config.toml
routed_scale = 1.5
balance_loss = 0.000539
norm = "rmsnorm"
tie_embeddings = true
steps = 5857
Below are experts of layer 3 (counted from 0) of a mixture-of-experts language model. Rows are named gate (a neuron's input weights, with its number), up (a neuron's input weights, with its number), down (a neuron's output weights, with its number) and show model dimensions 128-191. Each number is 500 + 25 x the weight over its row's rms, rounded and kept within 0 to 999. Numbers have three digits each.
Before each expert's rows: "comes before" lists some tokens at least twice as common just after its tokens as in all text. This comes from a sample of Wikipedia text that the model never trained on. Tokens count by the router's weight.

# expert 4
comes before: " | ", ".", " |", "–", ", ", ","
gate3:465482481476450514533481495550460518474502502514471491517505472521443460487521512481517501577518502477519466475503510503554484532515493479507449446525461531482475504484506451524509499507471479
up3:534490546475492499489516429512486517524478480490492480511514530525470473493527494484470498477502507507473482506488521542530502526479546550467483530514508488534501505510514504515470499495457460
down3:477495486478457494517493498503537485511454538528553465543531467510535472524543533513480506484514452459501507489520509509495478502514474511542490464519496533507506473478483495510557506501456490
gate4:493472520523532520498530529533486481514552489523514472432450518501451502501490497439502535496540486486454490467474506524573509501527481535528518530506470519504497490500530496529520525501490497
up4:501545491482489464507447502500513552490490509448512496555513528478516500513518513553550479487509506490505489476515500482498494490458565510536508501473524470505486479487540484439515481498512515
down4:524525538441506500518517477502486480484528469505450535528514500523505484493485541509461520493502505495518535469484498506537480547469544505531497534518437494481466481505516544485506516512481504
gate5:499467488484489489515473516515497515532567491492509525494516530489521508504482507508480512498498478523491476448487446401482495515542476495519462507519514491528527491534532490514512487538560508
up5:455489505504479511486466519479521481461454498479489496533544458521525478473543534504493502513524496499509519517481491523465476515481507496509466520478520499493537517505474508510472469503446474
down5:486560488481514482530503538487520470539522494499533531520497486551497514463488476512463490553501501516483472482511496512469523435481476511545527500482486563522483519479456512548527530496526476
gate6:518551526489524490513465485457512494519504494481530446496423480510475518522501496527493510480522502483498491518486492482483476487521464477479493524490459504521516487523496465502504492505480517
up6:524498477488473470521523472519480498497492514515455507531525531507536484520479494499494517536457477500536522497490496502528508499527491467526512478494513506487535493504549482538505557435527476
down6:500452493538434481504483479530515568480479489514489480504486472482510471517491502470493468509485476494502516476502530499490497501518571494479525468510537493487522429470518480491458477493540534
gate7:462493486500498539503522468449504497461501544496486521476505483482531501516522503510527509470547526477475510488504462492517494550508513483475465464528517509500480511521472479462445507477553470
up7:549521490516528530541522521477472516506516550518517511528509500466495502554525487523510536534451545455495539450510513455479523484475474519550467468493493528493547523515538457529536512502516494
down7:495518499498498488459513479530483499548458488496443504476505522486514477506468510471500530475517461506531506474468554524494485522518516491499531524531499504525462498424496538484462531506490457
gate8:472493496476538465519495487504443487500524478463511507464494491471504518497480490486493485522511540480452511453490509498488481468507470504543520505466478505530500529502504497498561526525539471
up8:498463558509505480498467474527473498513489474477535517437478492485477499474475554492493494519444548472475540480497533513506492473510475482570515550458465472516504543507501501500522461499507510
down8:473485515500524493474432495455487481465472484470517507514469488491520458516489511462494502491480515503545534479479478514498504533508483479470529521551475493514479542554514469482488515508540483
gate9:505523543501458515563530512512529492503487456536506505507433513493502498547541537516497456490515507466460462485534484500499477489503548525492471540477516520489495491478519457496495506525497503
up9:483486528523450512499466496491525506467456521444538484492512472511508466503511543537493484521507510456529497528500528465485482490555501510501465506504476443495543499516474511475472458542493496
down9:501485512505486481504492495513481494547500526542502551488482506469494523523546482472518481553501500462531473498566507487503510451517504474482488481516484504507488555529510478501450540490520504

# expert 27
comes before: "\n", " |", ")", " ", ";", " |  |"
gate3:478482516505496505486504473495472521508513469484449490474517515537517487484494480495493471463525519575490470494505510504513495529413505521513466535486472477522457446546489519501486509499498502
up3:494470501499515504521561543518555506510487519510533491495484545507452517471469507535490486527505504538495506497548533497508506525510475483502494526457485491479452501482516495474500490474463533
down3:524495503511503473483504525532522484548496465496486477534540491539490481463502469471481462493454510522514487504536542504525543498467492486538523485512509505483448489516493512480500488511489483
gate4:486495487509525531499483495519468503517529469525507514497507489537533492538490489492547484478521493511445506506498506483495457475521463476518501492517521498493494518495513490497525541474514494
up4:506472519509539546482513535512501495489524498528513459472486460486517471480493471493446531479507505505529447532480484531505522493517520521503405494498477487504520442535509504530534489482500485
down4:468499470526483502506526508448496489525486528504504510471482535495503534518511488538462475492507526503495527489515504520498469452505479499503490509505533515506488503555492472528470489506484486
gate5:518490544469527479529456454467502498473478493479477513496484492551519461500528470498531487470457485538485501502472487474505491484485510514475487543495518563509468452512521464516526491509520506
up5:484509497473518510490470531530547502511514502513517508490520510527478535469503495466579479492488483504468496520499490465488494505486474478528489527535534545487476473484478486552482489484548530
down5:464520484504522516499494524521504492477520462519514504500534490473500471482492504496524467495502526479458548482504552546477521495524491483519437477556503502520516541474480444503503531450464491
gate6:487501527491479470572476454483496494517447512529485505529504557516515516477492507514517510465503548474495510506500526497508528498481447523512507491479481507532488485506474537544519472501468509
up6:526478531469504515484478511497554492493502479479489509544478479488501522501510479530500473493508518526510451495510484536493491550542495463491506532513499467505477491480484524520494503464523497
down6:495536495488455500473485537507502539532488498514520548541495494446509537495474490540537510501487468486507541509496442486476514528550515491470540509528509499516516517516483461495501481515516533
gate7:444475522498501495469491497481476488520420480469504514526480527496501489530466477527518483478516491478500494488504441477512483517547481485550479548520493530481526469466515482470533489503528473
up7:538467468504551493478477473488487499484491449514483509457546502483518506493510450475495515510485521537522508490507543537495540487491522493475546522487454455502489538526445494511498544506454530
down7:486502478473476476524508509520512495476505463460551487518529490494524543487472483516489500498459514497496523480536529516448492524473494512497508514499474501477476508468466508531480535463469534
gate8:457460468528512485530500502521513429510541504540500523542499468477474521513489493469466482504498516558506555469503470493515510494489512526458459464539477477501502487497533459533497536488456478
up8:545476495502510518543525534498473551456503497516494510491504505483538489531476512542553512498507463510486509498435529482542494488514476486519531478476534513487522490506462475460509471509546550
down8:490490476499479471488513502541476534507489541513510487457490555488479509485497533480483501467508488529552480519510485489556485488484504497533502485474503542520510524503498523523506477528513511
gate9:472515540503461485496475526524481493481490508542511518494465517476525480523456531505483493520518506491512487493519488543507466516534497501493490487490511486539493493494479495442485502473551511
up9:548470486519500490477495544522514493488516463544483455530530536492467496537517488517522540511500510498474482458471480492518481489545501460494533465507535476513532485479522514483538485508532473
down9:485485467503502522541507475503504491536494478517500501507532489517534515521522494469496512496535510464497521511501500509492449511480516483483515558499508474506523497513432508490506543473464517

# expert 6
comes before: "\n\n", " The", ".", " He", " of", " In "
gate0:521500488511516516515525512493485512496478520500521484497505495517478510550516478550531453474525493503483544508534513498501462481537501504488500521484535515499464460495522520514509447489513476
up0:532475553478484464496457533508457466484493491465494500528471501472482522490497498493425486517469489514474497467457521486483507473519547509516489496509497499485498517515470500479476508530483512
down0:549519496500510488481500503475526555483506458490474500512486498486495499463476555483464521508479503519481494493556448487540518481498495539495453463491506495536513487462474477499439519533453483
gate1:504503475496495499487495535481509457457517491478491511532506462483501532473527472496498475506473520472473488541526455470459518482502524503508459484525511511453452524529455538482566534522471456
up1:498474469501515497530457515509469512512502511531515449505519489508466514486501496505460453481541531487509468510501459505498483471490555555486521535473500471480491504473495521506511511510486465
down1:502478467489512501519471447482531482463538527556488472510492474508473510497521477541519511528492550525458519483501499452464459502497504457511467469483506522514473497518496530470507489483507506
gate2:504477523495548508507527471537469501508448490511519512490508504509483499508512489480547501460514480444507518528509460531520453510518507514454449473497549536483480483499513532516471516491476524
up2:513467522497531524507467501493511527480480481500511518499529521477538513538484501489498519510548518506484469488450491506472493490544544448520511440554493520498513514543519494487462508492486487
down2:477533416486498489498467525490533489531509499493551492527523492452527477519500508484489488506547480502468480455524522493475533504486492474483500512524489499500506476566494545480547489429523487
gate3:485518539474491479499488482556448457465526465477540485491489523513518498488468485449473506509501522479512536485499546516501486528546448522484518481521500499534490489500509478511514500540511521
up3:516500489513474520479536533492521484498465475544492504527498517464492517501519470521490496509462518493477489467486459488547548492441510504468473505468487465460489498496526464507477487496490458
down3:488508517518523482518489528526531519519498479519455539552471467492520524506523510534481524458507498507485498537486533530515499483478498532495506510515516507497505502497521493490493483524491455
gate4:486526528488524459505498468478519498448548471492495526452480489507503519515487476507486476467490473497479524527540534465529490483472515460457465481499542436473501485486475524486473528501474514
up4:513489486504534503514500533469477505488545547518505521480471468506528494505524500500542492476507508521541533483461504501495438503525535483514512484505447485551509453548453505490502527499506536
down4:479525471519512502515423509471491511510500497431486517474484443481520519511498479533512500496486462467522488494500496505478519496499507477501516468516517472510481495511493497512470487507530477
gate5:537527483489518495528479489502481468504487496516490477472514524527519512501523484489513461495485531496478500464473519476525528512488484534527495496512505481524438519521497497542525532515489463
up5:514502495481502483531490515452516505521518498474521459493491533526486479537525487485522423499453530481476498508456544472488480513508465515511492504514502477489464468511511472487526476497484483
down5:477498483508528464522447462534479512503459542465540479488528492465464484522496486493523506480481491505511509543487527477494499529498494491570480509505514514481528500544509547498564460530525517
gate6:568499547512471511467517482513484442537454477516523478447479498489500489499494520458503533493500478486534495472485532520499546466532511502503550506517491499499513501507505514513502475492486510
up6:485505484488495520473461485499464454465508550503490587506508512531558500473532509496490506521509485496498459511525470494488483536502526468502520486501474525505506503465508494521536500470554474
down6:498516486485517507467470523493534525530528523476470476538531466471532524547491528504483534527516501476486445495501495516487476474479483537492497500490496494525483523495482477525535529496472481

# expert 3
comes before: "| ", "-", "|", "The", "- ", "=="
gate3:513516507507527453513515491524481513505508473470503475504492480522496552506485497527494518516514479513449486489462493539494536505519459494510481545524493483499508489522492485508463547490494478
up3:480511496480521488482515500526461479502495516452507500494464522462513546513504519508500493559489524480522499483462524526536508507477510535557525509506464529454495536472507447504463534503523486
down3:536466534509522481517517467538511531467510507532531449494495512491511519512501513495460479501477534502498508488445451532496527513496499486481497517523487524502509458584541471490505511517491525
gate4:506501479508465510516534485496499476508489521538488491530521523547546507495485496520465472493484487526505549509479478485538557502511452487514462528499544528518470456511517524506503511469468485
up4:519536498507496512482511470519458529494539500493510516506543489538524479521500545475482513475481507498491488464523530494454466494502492499491520466507510461484466477501450494517486516450531444
down4:486530498520512515482472476486521541520505493509438478524522505522533548495504513471505474503507509516500485483468486476476523521493506530465502504476476478505481506532469503437518518517518513
gate5:475466507515530538514525451504505521481471527493522494542497480510507499546547485499515497506511531494504471530470537500503545440533481501466458475530502574474492512512505502536504485510514486
up5:524502490527498457490487487476524492481518500508500454520507472466529510524559507531499529524514463529506526485506528487489501467508478508486520455509497511452518518466527468483471535516553455
down5:513496495501472489461486480492491528463518495544520497503471505523554465484498507461460518443530525515478475535472499519485548531523519501499518482542454488514493483537480488515491515465531505
gate6:507498481514499499475498499520394482462542506471510538493530502511527503538535527493468524477535497512485541470444493495458494494486497492495446482472515512490508492508487482534534496494502490
up6:502494561502478489538472475474531524529453498491501458506480497519511512442511476517525454495479517511502467513553499526533497514506499485511518492521481492535492495501489500484456512507510487
down6:515458514483499540507475496498468552499507460501491479506523505502488514505476439469520484493487506494472496488469488504522516490498506503492510500545515451473512505601495493470525516500485505
gate7:528436483571483522478520508511528518502504489522471516520490491482536482554502517480497525488527473491501461485450476445485509454519522489521465544567486563479498451504518539507514475485502476
up7:493485548507499520495497450510529521526482458473473517497503508513524467485522537516498513487513530487470473499515515512517500501479565506524470518546543485509493502508483533482488480478449484
down7:480528463486533489455522486498465473511464479491476485511503506480510501525492477501497524517512466490489475482458503490472497501498482502501529545534520479460504524413488499504476480512511506
gate8:542515557514503465571492485473511508506494476487470505533478485508507509520505507571496485477473518451505506488463499454557471491500494491492465514462543511459501502521504489494571487483473464
up8:504505521496484525490513504477500500534524493494523487455512530501464455500495516466492478495506504474523484517510490513512505506510487483484449494531538463475535481523483537500525547475493510
down8:511515501500500522538520495493505482524490494486479492493477503505524464508470470485504478493474488510520466510494492507482588488471511508522512557500535526527482468527480543485533504499465484
gate9:516499503534530494526480508503454500544483513507516474470448505486489554516523509509479515482461517568485466465485495459439508437492514493514480533527491520507494496531494476512528504496529531
up9:479501480508495504489511518489523532519512490506478495501476491509476477477522494505498476542503465498497475495482459555553503509463493505473514497500499472519460545483497449494477526537473502
down9:486488491503507485505498473463527504449547519489484506528495512488544549472464502536515468533494478550479528479461492487518500516504536460529483559514513501455477476514527415476476528528502513

# expert 11
comes before: "\n", "1", "2", "0", "3", "4"
gate0:507470472503553513518523476494496501487510505492485519514511483485519490519547459467502515529537529523454508481493506466503504486504497513559475472495496493527466469512528538510518514519532484
up0:486484451499497466486526496491489521503520472521455521522568509510506474513499472479529528501552481488480486438513513518515496489469509486475510490514514522529454509491489536525532519537505465
down0:530483524474448467548501498540559520432511498542503504512520538494475470485491491519543485521559502501526508510506468512507513516484502530472505479485469521474454477508534487550421549509507481
gate1:415495529504511464514496538483545482492473486519539512517481524525510544555523503520538496482495499495535506511454531488498498487525462464508460506496479513477488520477555474540497503507490479
up1:471482499499514519463533487491506467491490504507514533517517436468456479514531486474495526476501542473481540448519511485470493473548490486543513492525553479517482522474495501513524518515546435
down1:514506504496491503484461536496485495472511471512484475489529482447511459500487514503496532492458508505546528506515535515487476533483514538517524495504440492483510503512528465509458497447454515
gate2:519505545506512503523483477471478475549473488534501525489481494474485494509545523530540485500501562494510546487470494482477487468488474530460469516475535500531499509467475517506539504450493515
up2:475522523481512473473470503458501513499500460507490475493484501497516482474535503548494470551537524505506504484507506487473484531504463507471524508453508460499488499521485528458503477512477490
down2:501523460526484481487529491465517502524497497490508500418521515500513481514496549498475487540497503536527500520536450483525510475479494526470477521512519477512473511494509522491530499501473443
gate3:517498546520499476508437508493521491506531489488486471525435493485439515508536522551499474493504463487489514460512481445534468495534485512478541522478512530535461461476477500490479451525509525
up3:462487539475502478489511505502495477504507519471467477459469449469496491519520487531544503498486510484480505487520470563490458505520459480502525546504486504535488508536458503485471488524506452
down3:467517470513487498497521517468494495499459507459446523486480481505495485495509515478450506453501510452531499472528472489486468540507500506511505481493503500499503517488459518507469494520505485
gate4:497508466504479520532557481484524493512521498503491496551550497540492467505535534521504545480484495516487514497476479418509452493483437505492489459453494518509505480516497481554520484504476451
up4:482484450522490494466480543533503513549474534512533504476513485480493489500516490437490519473487492462523520454503449522473479497516442504531508517472505507519536519499477536513508487492502500
down4:512503524469468507478452479496521517443509524515524531488509456478525457517475474500493505500501541549526524470505528561506498474515520483499475507494465502522479528524519467478474488505447536
gate5:518533491506533462546536533452504516490469511499465516487488524473479510503520461498496518519506539496480529481512494518556464501497532469503492511439516535474439489513492509481517541521488472
up5:496440504514487509465451529508474471515480535534539503515473484502474510496508495454459535512493451513515511482518471476505524486552496483527518530531507515486526481494502538457537479493506501
down5:497536477495515521500523498509515506487461459500502536500501491543479500499466472472512469478502465516514479506503498519496497507493524514482488525465475506522484507449460513479554546508457505
gate6:430496509520503491510486487467518504483521484482543531508529521472483502535516524501542502464515497465460500501489495499481509498555514499506474498521557506480489506489522510526500487460489486
up6:496490516546490524484443558452503503494503525466501524471461507436544488514480490443476531506525491498484472560471529487482467484500542499527469500530529508491476477459471539489466548505488542
down6:502453483548476564497490503519464463534502483500499472535442476463517513483530500419481525492430527485459490509499509518509520451499516550555525515535513497544478510504522523471524527507493460

# expert 2
comes before: "2", "1", ":", ": ", "3", "4"
gate3:464520468508474455478496502504540496505511467528482524522493517522548436494523539483516519528499493522503570484511511510530495503464516485497487527488544489522490521511480501448528521559483494
up3:515466523501495453518500495487578487534500499507459500502484499474500546494524470468516457486482537480506529491518523523495539481504523497518505504499511513531506450503471507477501526496495557
down3:492495531505510543528514490476503455510483509445476496519496512482499519536497544499501461513518462491490524514519539511490497479499504495461487461488552452507508499493493481528508525515474473
gate4:506519481480515482533490537484484455519494483480485508464486476474484487480494511513480467474494506509511495471495466530489506485453468499470513511471505468539555530548483437495486510534498510
up4:513519499461513481518475537515460547489536480536521478529466483523507484514493501507483464508459495461500471517481499487470500490526503492524515486491491496498507491534524506511501476526518550
down4:545473518457511507459546539535514489457509528528523523525545496551522513497509515484494505505493520531505504498503503467514484482498514494485500495514493511483516490484481512518466462524479510
gate5:510520528545505507529496481485520477516472502476446527517500483514511490494514517508521516503478511455519462484496456522497504490513500517435495517492509512487508480540495529526478481479507500
up5:448524492512532494450465504468495496517584485498539492481510506495513457516451524513473504440504503560495482486510504496504555536461529483477515400488512516531483509451540481485494570513501487
down5:477506521487505481537497503480512480497537461521490498511539477535515503500539530516488515514486455478491519472480498537507546441533492487508475522481546516482487482561516496492489490488469517
gate6:488494508524536489508459516486527525461505484507478485541491504491514488545497510581476504483499474507479482496510529484474504505504473503464519503469495497493548475499514457513494470529518496
up6:502467528499500503500526530489479489462485499521501517510473550436499526506480483482492490516541498481479520534512516535521469485475529505515490517507468541505485496456486510495455485464515532
down6:480427498492523517549500498477494511500488498524525494524517512500514535496497480474516467496510473467512536489510485506481446480510474497518499536489478502483498506552493491485497515486474511
gate7:464487492524508580474526489476519505496534499466535498452484499521496511497482433453494466459546488479488527534492499501469470501505501487536473472552525505480496518478504511549506485496517483
up7:498524503491501552481497482499507499521489513465501525445549490548483503479524439482475525462498506549518489493472492512503511492497502543504521526525481525520496485493438542507504476462494525
down7:479512500509499480528508477484511524510490522510512500507485475490446527488495481538483510496509549455523526519528526529502500480511497474500507521471457540499480514549527464509487541504475517
gate8:500477522525498521487523490488444473562512489480528497520486484528525512505503495496470543536487484459496492524525512486476535509498459541538457521504515513506456532487502502490576498508476474
up8:559520542426524485523513445481508519478518524460461542515542463500460472495474505535497478527514510530516492494501460526505463491483489454485480497500499502469539490494500478526507483519505465
down8:486505483497527532464478484529458471486479518499503492499483500516502482527508521483471555512513456477516497513440501502456487478522512525480539526459488485456485472474538520468565493482528483
gate9:496510527498517482536499497514570493477468496464507472504494510514464559495483514508467485485465513437484538507484532525527491471513503498523560540502470490459520507522479520491474523490489516
up9:544507506466506492502504474539521489478454493480475494481529493530492550501519512529471544486467502458538522535527516505502482514469514472515520537504470478516482510543485516490482487477486494
down9:551514476445536501468493478498478500497493512475509504475446488514520476470503500503512488470519520494483481482496506517518496496515540469525444520565525517526495471509508492501503508505498508

# expert 22
comes before: "1", "2", "| ", "-", "|", "- "
gate3:498521509511505526487487493448511524486517498491446525469489518494520464494500530481530440509529558455525513523505499483504470477486528475485467523541485485482489491501529528465477501465469554
up3:487500526484468473500544491497502490482522476522438514487525523507503495492516547499485455508519563487534520505520473482518515488466559506548474481485493494497492529522510503499487481481475516
down3:494540454470503506523499432526495497529515514489472489465524469519519426521471494483509540508453515538454514516529484498509500522498452496462479503507493516480533495513507541534539481489473494
gate4:477452464510493489479510529513483474489521502502489509527492495488501500505504529513498465520513494459500514498533521517484471486499495524497490505519499488540502518478437551492492499547433513
up4:484467489499503516479480527541496487481585465561526550500525471495493486481509559503486518484548494516488498468490514544444465488496508488514478479539511472515513475486483549483508486507498521
down4:507486501510489504514530500511531466502471465522532467541471506505504543490507539539484493504522587490474449489494500501488488545473496507525524511505504469532516518478492449513513488490491458
gate5:470524509487548470481510505445474468519490489548471494517495469521506500503545489515527470501478509491516530529506482536484493480494486471503475515515528494549522476545481492516504494504433454
up5:506520470449545504483522522491493486500499492543470526484536461504507495490513505476520480513494569528528487470507524522461458506506540439542507513511519470520508472523465542542481554510503505
down5:519521540499529488489523500495537525470494492473485492478478509563491524509533487514552515512492497515493482524505505467469479508507486496517542471450475508493490489533509505512512485478506514
gate6:492506510493508513524483457457514512480539500478546530495532466521494510551500497506526459466522505481513535506457458493477437519531488466495512527466543515497527501507491498498501509471535499
up6:520471523511486458514498526510508513491487474510506477528503520473510481468510482503445507478512533492496480512507538512486515499451528492529476484538481499509505478499453489504504476517473549
down6:480520524511462494513526519468539451507494488516499511475521485527537515462565494480485463545491551469525459471521514471481516497510448546529522498504536492455499507463495466523444506474512461
gate7:539476488510487461495485479510496489497505470518550469503512489538506499498521495498494515458522455520469518479473483534516517477505510518448488468487501515509517500505446470450512466564449454
up7:477516464475505502493514464431532500517484491514500503544512504552556517485527495509481505452459559530511531485474483502490458513500504500487508520490501507482510491530502499522473545503482523
down7:496496454461518498514514518487438502518485544478518506479480465500523490519533486449524490486503509515483526493485492487478494527469529499503511525470499504478496498452496475533523494502511485
gate8:527499500486521536458522459469489499511490544531525504533506500519515496502478494503540499534491499503509513473504490510520486503536460475486508536485513519495474466515510516515494521504501491
up8:501500522520502497496480496482520524431472513430501518521448517476483477500504465500490522549492473529479516568507507566475519497514558481496454525529512511442478485502528554499522494502499515
down8:461532531515450508489481496485517481486514503507484480461478518496451528508502500506481484519476505490499466503527508496513497499514513523491531488486498508503513450448525469509511497527511487
gate9:484498490494498452490498497502513485490532499524507511523493523478486539542501565533470486485485529475523494499485488512494457514482542493468478514520468496461483493521515469546492517494453528
up9:545480536531533502458490487504501514472497463510474474518504492485526511516506496486500551460532493471445496473497488469493543497560461518472514520501516496521533467481489510467516488490519468
down9:512528513483476509461547531485520493496525447483469473438476535490487513507537512483500469467558489486525464501483532481503520462472491518502462491483534454513470532482536442477463543479494496

# expert 13
comes before: "\n", "0", " | ", "1", "2", "3"
gate3:557516510517495506517495510476492487524499506495484520485503512544491492504497509505520501496500469517508485508465495525540532473457478494469503474492477525531477473509513490466484490508484490
up3:514498527490451463484514522527498490550478478493512459481467478476460467491511508481483526474513479546521503444510477468501485450466518495532495518474510503508461498458480518488539496484470482
down3:522491493497506482503509517533484495521516461437480486509478494505485515433487492534532480480508486526471503494494484500486501484465524490488521499508513497492478500504543476469494501452474522
gate4:502515519487502498534472514480511491522477477506479516525479511475516500494534509559502497479450494468474514502492469465467501472497513533456498513472529520518525522482496448510535511566514495
up4:482551475499462485539535518498488516521502467491476505531449541534505485498489470509512506533467498469468534560488499549535490496475465534453467500481502563505495508479504474553507493541524464
down4:525522515520527481481498518504448492517509511470458468513480503477518485537508477479496486487477465507505491489520499527539550470502503515533493526486519448492531500470493515523470473521520489
gate5:463483500510448529488508514506510501530511487492520509541488472447535527482503539500497504471536485498498490494457529451463496483498496484577471493495483489489528480513481513502490520485562481
up5:482469490505480474487501518481523465450499496499508438520538517549476483468503520484493528483532498507508501500501513526497499501502476484478514490448528530481482474486489495498474541517481469
down5:527468509454507504544495475485510497475518485493504516487540464514491483442493514528513485482486515531569509526480509538497504542507500505516509524496526506513474464449480495525502446504522508
gate6:501540533500476510544509482523502478504446484529518480540509527509474512533501524504514442499469526462464463466504507485530435472499487547579509476491496505516525493490488494479486510540486485
up6:467512526490485509480495511518500497522484473469531481485499493516437514518517457502498526520491547536501475486489528458501516486500540468547476497529494488492509504509476539491494488501500497
down6:514493475467517431480514521515509496517480520475508495509548448507482533487492509548526536509503514492510499504468521502492459514500508473498555481484484475509490520543541484483538491492488507
gate7:473487527572522526540513492488489488478475528454514497513478471491491519570528525538527528487499523465477492485442504469497502489498517529501502481493540527493511495486485450491491546507476501
up7:513471494466535521526511460500474490517496547554492514483486451494494511489495453484534517452472529531503509471532449490483508472507490453492493506537449500521501436502543517514511470465534497
down7:481504489548465440443479514459498527467484490462480481482482539490507472551487498509504477527474472506501510503490472513527479461520529462434500509472540498502507512521505512434465486534494528
gate8:501506503512496494497470514488485515515501525507504515503493492519507511505498507532488455495503491514474480541498514421521495477527470485530467470443505487488551486550472500506481485535518483
up8:527471538461475489531461509535478541500503481480525479519447500476540495495487498484477509543488436531516496507500456516504492492508482488470506555509482501497512500439498496479489515537483503
down8:497525474461478547489488457462466505444506486498458458505504556467521499459513457457512499504501499538483509494521471474492530517504493498499471489508497501525544496520471520510453486521463493
gate9:477496481553514492489521533487503512521506470531441495498502501514526483509503518483540452511498511505473511499478492469525496460505508518545467441468570494507500530508520529538515516495551488
up9:498505493501461452459496504493518520482500510474499489515481510507485500490505493482460507529507494510525506505559497504479498464500480492514459518485505508507495497469487484550506537524498495
down9:501468503492529479452463444502494476491501529526496515496522486500493498502508497470512503507506470474447495514502519481498480478500452520505555485489481463533472501508472497477510504494495488

# expert 10
comes before: ".", "–", ")", " | ", " |", ","
gate3:488478473549529502500536473508488457481487473486473520521505515500502515510538521502517514467528502487460464472447504490495498502476482553528491482483503495520531456513508516501521499537504472
up3:522481471511544507515517496467521507527544485485499478492493458497428477518515492515540477520466478499488488495498470545517512480516474497442495509512516522493470505510517510486486521498463477
down3:521479511527477502526480546472470468476543483500500516521454492498484473510522494480495471468483465515503502486508471521493492522472507508493455492498508538548480444536488511531553503533475472
gate4:501544501477491486502513465511486520517480527484452532490489514525468505483518502510485494510506521541502450513524492518495491488528503490533503473460496505554517513545500516509467490514486485
up4:523513528518510467517532438505512499480484516526479523465522508529498491485552505494516512533500512541542488483527444515507481499485522471494498484492489542533496466509528476492505525502515470
down4:473472523488468468512510491536515470492520484549502474478533493526519528472513485469495475513491461491476510493464508504509502530448515477491523528541485514481516518525546486476565491494484496
gate5:507542505506499495482500506504495449536522452512491491521489494529471495500478479494491530547490495508502481501524523502473483500520523490516510528504493489535495517519533459515508538472492510
up5:493442493536546479460503514467512571480470495487494493508509481483470499539557539530504494481498531464525474447447509479507500493548513491470479470472498466489521507524507463477493458549473508
down5:539501507504488465498487546512509495466525501501483486450453485463504477492522506524511496461508519527484444462462496492534523509492467517495511497492488503524485461488541522495504495481483491
gate6:493498519466497523564531461532486471464522464506510510493479498479486514524488482494548514470482506513486545500481480515497461506494528486509497445508482492561491490512514482487554519508500543
up6:553501540482491554516512451511478476486513476506432483486507495513504526482494498483563506520478468488450545483458470496483494514471499519538503496529506501555502476511499474503535548490502512
down6:521484513478516514560488489478526482500465451485470513550510490518535486459500510490450468504483495478506521482480530552510510515517466483521508522473497525534545473492475515513500479501453454
gate7:490508501523529501493526480541496447533502499480505463481477526500491530515501512485539524483524512482465469466524500542499487480522498530470479534468498436544484499533490474460506499508480529
up7:489557521516463468500469496533526476513477472500450500515541495510488464522488517516485565496461471571550499499435477468502484509490483422498552498472512546500522492484502482513469507522544475
down7:485504502484542498497499531514532465537509491517493510482546482515490462526527490556512486503486520500575456476493498483485544546475509482479498505536475481465463489448465478508469498505527493
gate8:540506519517495524534516514534484455504543493530531468497494504466528485519497530517472504462489516489473497490519502486517491483511482534476506452502513459532486480434522502459529539550501467
up8:460492524517500480443513519485503459485464497480527449521505522499513511523524524499488539546511512505498473516474473507473497471508482505514478519528510528535527525512483481487499461488477514
down8:486500534542478519501476496487504497506483505468482495588479518479524482521473484471496505466477492522491486458520477512501477504513498467498459518526470508474496512489474502509542464515489541
gate9:473476520472525529472477514539493453495551490466504515546489524527475500486503525497496479506517517451472529506502522580498495520497476513536495522538494508534515497521479495523522492508479522
up9:495511515533492541457488528472531450500521509520475507499463473463500523535517487499505483523530532513483495484491505499470516481503519520513488507530522475505516466538491543510472515523497520
down9:457462511498514537467498512533519457517520491473484509506487488427465540495470497503568521528489479540516513451505498510471488520494477402501507511469482501502520466534477497509502479513484511